Experts of a small language model.
Experts: 1 pick a token, a softmax router.
Below are experts of layer 4 (counted from 0) of a mixture-of-experts language model. Rows are named router (the router's row for the expert), down (a neuron's output weights, with its number) and show model dimensions 320-383. Each number is 500 + 50 x the weight over its row's rms, rounded and kept within 0 to 999. Numbers have three digits each.
Before each expert's rows: "comes before" lists some tokens at least twice as common just after its tokens as in all text. This comes from a sample of Wikipedia text that the model never trained on. Tokens count by the router's weight.

# expert 4
comes before: " of", "0", "9", " and", "8", " which"
router:513456418498509394464530455500466536428542614441470525516491499468582470509552536559495558519454522578556495516449512449485431544531452468463495513555442482451408485406532503583444535547505485
down0:494523512562541549573505509439475503497495405400478422588464579475492391536413547489412573534544500508506584532406501445523451514495497482484448484462412481535523536507531487513588561508426494
down1:528447612430600498533515503504496476507457552509493518606552461358520525510464463500457571483468574539541437526515521482492527522541531490534638528558469503481509545491544487523445525472487410
down2:516548524551465567551442518449516519506564492544490523507547496500533548485509498584502503416544476438511446491600477528517398548489531538559438625541522497519387472446478456451538473471424458
down3:424502463473484558517440495464546529586515484513477578478451442524453440379562526480408485484526504468546538530537488539434432483439457473410513451516433474475479558484485656481412506571576533
down4:573524420439526561472463501512501496489554476467483502494412549517544475477566483428515563382457441499598434399535453541473653488430420426472503518576494512469494544377492589341576426471552536
down5:508576488525548537626559514491557469463457599506461456492595457550576504462545485551511556455473502452446532509427473513397455421509595395546513481450477487429520499481437510539468441431455551
down6:433482478488539458531509529548524501390474490474471505531560460537442469385497492510502438511521542464492503519514455575564533494490495520496538458470590416460485596517481450513456420507447512
down7:544435441576475481543390471610492418536532477471468540572445554506508464524490441551546483498400462499533521514494469457528504537448590474557498530487538492478444474524472457466452523542548495
down8:519467476549498431474492566543537545413544540519465422473490501509517450504493551534483512423498540519512448479527535517524457551601580532491543519494495470450489405544576489534482436503567561
down9:526521532531498579511426515603498522467495497489541457492520483560543542515505531454508548500461383562459554497464511498545529470603503495493465398474580531536533581580463612493510470467487439
down10:469479493466507491450466524492492436523573490477456500534551548451451412453483469445486526523541536609621523467517437608482537504501445498506481542554461570429484513427497539520418509542547513
down11:561448615507475442543437603553589460509531595454484446451528493506566478452379470547525508491481451548433582534475530441593506484526425468450511442529540502324497442553475533520606457540524445
down12:508617474445473531535390530447444455536551465572465469511425447541511480448411520347554521498548492441439380514532419532491442462518429484586484472459476568472464489497483538537515506458483538
down13:507517471507563504442498534541572441481504505508483416487560580464478584508488511584502599483494487595524546458517611552482530463541442496593503460448455515581427495430470436485527438428472555

# expert 5
comes before: " ", "1", "2", "\n", "3", "4"
router:470491509473413468495537591491506441475504404543555572499541510460437490438405518539460515488472508488494535503497498549473495474504483354484530494493497502536559559459485480545463472453502488
down0:531503407506588535637580590512485474535598534455448496528466498442487570432509532558410447504546610555505554462519522435434519469515484500388557512478464522436506459555440611512499485503509491
down1:472546502577407508477500498490491466470504505463624482452513561472631541573381574541577520466547501541525540512413409490470523479458465567579532530468475421488456408556485519500422513479516478
down2:482592552523497431542485575514410483489481507557527576464521528414447451481559507504453480481482576459500382478517562486409545577508499485473490542478488503545556465541429513573492463487484471
down3:571609502488491506550517505611498457486450551583506509585588523547493542462443423490544472431516488470448504539519452474603458523490505464438565519514474542368441513458515454440603528492494484
down4:493557461562476416454465461493551503560510546555560429546483569554450561512459462488399552459505455581480444453516539433552451439559498538426477563562530477489432484494404546476550530511444524
down5:518435527544543467595447470576496488586492559440456386520531443520465526502476419436409464441470563412521521479487552503472536464558483347570524517477399581551507441488535595602440451521554498
down6:472483511449484581532466477473485505467502453512532555483413476434573520542435453516502500550454522528509495485553573489550438541484571473602532459472491553519489529527543511490427549586405441
down7:518594524493479515465530468505475481505462541557505578537459470463455513575414358461518595437547409481582510476571486573521356583488459528549566459571548578494539401434538498501509476441584503
down8:451531510384548644495498579536509469424544482492430424562554406408467522507496497550548465565604545560494579436582519426465505569513506395506566478452480520528457507527477599604531459491489497
down9:513461494594411446533576595539516447406453529475449484505575463501476515480498474514504532478488545465459455556461561512503543530511508531452526515419626488502435571567466458499501528487599456
down10:445544601495416479528485409596474485499464507516473515488482495572547563533430515497471532482468508507495527434511432430454457478523524431531460606493503524525431485533477511537508473550425537
down11:473441564531526516495547453526482487536481588482422385563362531529588522393486577488493512516501523458474495531463506427473466574518542502508458517440551459483590477455466547505631501414477439
down12:562569488491560444448505561530506506531454483531480448497432487441394561475484552544438490552435556486522446485504468569417517429506453391482471566499468523512432469514425567502570516507450478
down13:420545480441424484500498540508465418521472471428525474476554580494553468450641417452477434507489511479502440550505466493432358561553597590490518525566537481478503539510472425547492560507457467

# expert 0
comes before: " the", " a", " to", " in", " by", " his"
router:534532581537531443606507495486554513531528528539439383510575477546552473557457428365446453451572572486427496379463480403631484456462535549464476507487448578536522564487476505504505534474500471
down0:591430483559516436493477412496473459600476416524580554322520433479460461520575514422465492597516507490549377424553520582540542633481477555531470488504403472532488556541582549501517575529511520
down1:430409507533492500511472459474349557567461517550487493620403460508535608447408519487491539501444504492524421527481528475595516596506576533586488490502459454418551564516510504533529563426492556
down2:629540541511452501349578433603626539507503611498470474508560516482505586444622533469549499503451455503454414491497506500425441451580471477466427447525497516578513510504503505562455449565471342
down3:482484543489471407591518425517458606439536492493509490529509493478511483491530462504521433415494542467564453458497561435507523537422493542456457520477552520308518471493473634567503440543502514
down4:496516494513376513515450513528556492568565505533458500477539495551450533444543433599473552481410525561480598548554433431499539476499576441482523510531495482521573523463589562510528461408534540
down5:458419627468479505438484538570550482565530419460532490508495473491503589443423443586478541538480503517482463507521535521469538436510535376472546487508504491469492473487466500488451512456499597
down6:449533423491486536463568522494536529466412457491463430482450519554427482461576436440596488474525464484519559440586414430534394494499557535485547581535479533549550562504524441594552591460546494
down7:473530575558468513600511488558548555536513507509535519566495479472488516428569501423457523506511483560521451505457539476458546516556492513459449502557538505504462380498495556535512570523546588
down8:512506543541565523505526491465406502576444475462547522456530554453509558607482436529542419483504385443473562504452498505605497565580440501503538499515478558405439523555546516453541505554476509
down9:629616520515570495534513498530512529526415566487499480467524481534467427553500526522476483451549553526409472560604532550601489472430534471457540472522512485457469527600554486480499472634476440
down10:525445491457468534564463556457557432575472499462488524569543474421530569343419479506481427619551521502513414456507469490595434498551525483541460517508550472502520505551554600450570592493502547
down11:450582459497491483572532443468519510596530478575474507441487523532528430552468452378571515502515544484554497509472540437500564497442503460527499551461463508443462522577546520518411549525412533
down12:477438533457519480515505469422543588557411557499514392502577511497539588485523612558534418352476488590470514554456496451430537479506524476498414477462466599510554490584497531488513494468498535
down13:346485574489467554405607411470495527513459546398451542449519469476508445564463488483467403520505425418550554554530490483468537511517438455575478558535575509545534429495418509531484439533614457